config.toml
d_expert = 128
d_shared_expert = 0
activation = "geglu"
router_score = "sigmoid"
routed_scale = 1.41
balance_bias = true
init_std_router = 0.0268
Below are experts of layer 4 (counted from 0) of a mixture-of-experts language model. Rows are named router (the router's row for the expert) and show model dimensions 256-383. Each number is 500 + 25 x the weight over its row's rms, rounded and kept within 0 to 999. Numbers have three digits each.
After each expert's rows: "comes after" lists some tokens at least twice as common just before its tokens as in all text. This comes from a sample of Wikipedia text that the model never trained on. Tokens count by the router's weight.

# expert 11
router:497495540481569508528481495494512557499465518511504515483454544472520508523478470504504461532525525512507510498505500465506515473474502478501546507461507481488465524455505498537512516484520502542505479511530468514500509532461532458528557476474479488481540535519453492530509525513505477494425500542492504508488504497488473505494466528468555485461502496488544532479529489488495505529513
comes after: "1", "3", "5", "7", "4", "6"

# expert 14
router:513523485478501489485507494520494449499520500537495473505519540507463451573547510510505471515525476534488525436487498483499465460512507474512523522528461494490482488485485487489517507498499485534503503486514548495489462560530514527486468496469471504509481435519491507467520526505469517502499515506518456497493476535500498486510469530491506468504483461489493537494540476494514454494507
comes after: "\n", ")", " by", "\"", " at", " such"

# expert 8
router:480489478505482503482520512501476513554452475515492533466491519511521523482500487502480446497526464457465531524546535446471507498490490506483521524513509536528508509473506502484489487451469490513518499486511489439499471537500482463499521466480522483508499524509444476518524478513531467486497503504511469480486503499512490541524525500479505494549492526525516488485499482476490439462501
comes after: "2", "1", "3", "4", "5", "6"

# expert 2
router:512472560501520544533471550495476490489476544514493530536508497430472468490500489443522548483491495445492467488465546493481522527498491485463497508490564518497457489509513464539483473536499502491468412486514509557510498455494528520492520515518479557515539520506496468444512469514478482522474470511504502463486516480501474490494521492449495485489490502491493514491512463495497508533514
comes after: "\n", " |", ".", ")", "|", "=="

# expert 15
router:507523496514485506495432502495504523526488482512496526520494500485489460531493538491485490481461523548505549525518543532524493475492489508489501521487498490445508481491502491509480530527498535506507497530528548520526464515440470493517540532488477493539513518478514487507533498514505518513553551495470512503510475481509448509501521464472516529485522468501509552469507520510536474510543
comes after: " ", "1", "2", "9", "0", "–"

# expert 12
router:486437526436510469498482533559481508476483469504521430511527502490482476539500457530542519500500490523550471499511498488493515502456513494484459484524507516541495440487481531514492539508495470481514499520476537482480527478475536503516484501487517492523476477474503514499500560475488476536482515480511495533519530474517465508547523488493519511462494505501473543495500532535489504539498
comes after: " ", " |", "1", "2", "3", " ("

# expert 10
router:559533492496529469527483485543504481521430514485510491475493501541523511515506548535509498492485454508510496472511497473513547448486535515483458490471536508507442513490517487464512486486514510524483487533473529479505526506433524481499507477478474513509485501516515545463554550521513492505491458457478512477501526530532513538497516556498517542543480478488472512503494492470491518504532
comes after: " the", " of", " a", "'", " and", " with"

# expert 4
router:487497537507492536485495554524476475507482531524470483496498539498477478528508478483473487518511493495499514534464517478478477467521551487510511504532502533520450527484473491477493474519489479492526502499522521481476499527519514477481468511523474486512473494470518514466535531482495492465510515490543468488494478503496529488525485487530482494504549524521482520481555508465491512477535
comes after: " |", ",", "-", "|", " of", ":"

# expert 3
router:508515478469537548532470495503544522453489476496521513518488511545527497483507499468551484493497505511539533520512524511486535485467468495478524530471511545493449467505522488506539481535546496457488434511494513483536521506491497484538519475515525512522521519506497467483512529515533517501516490499530506541505530514490456483499489509443501467506526483489492541487514542515488494485541
comes after: "9", " to", "0", " for", " he", " that"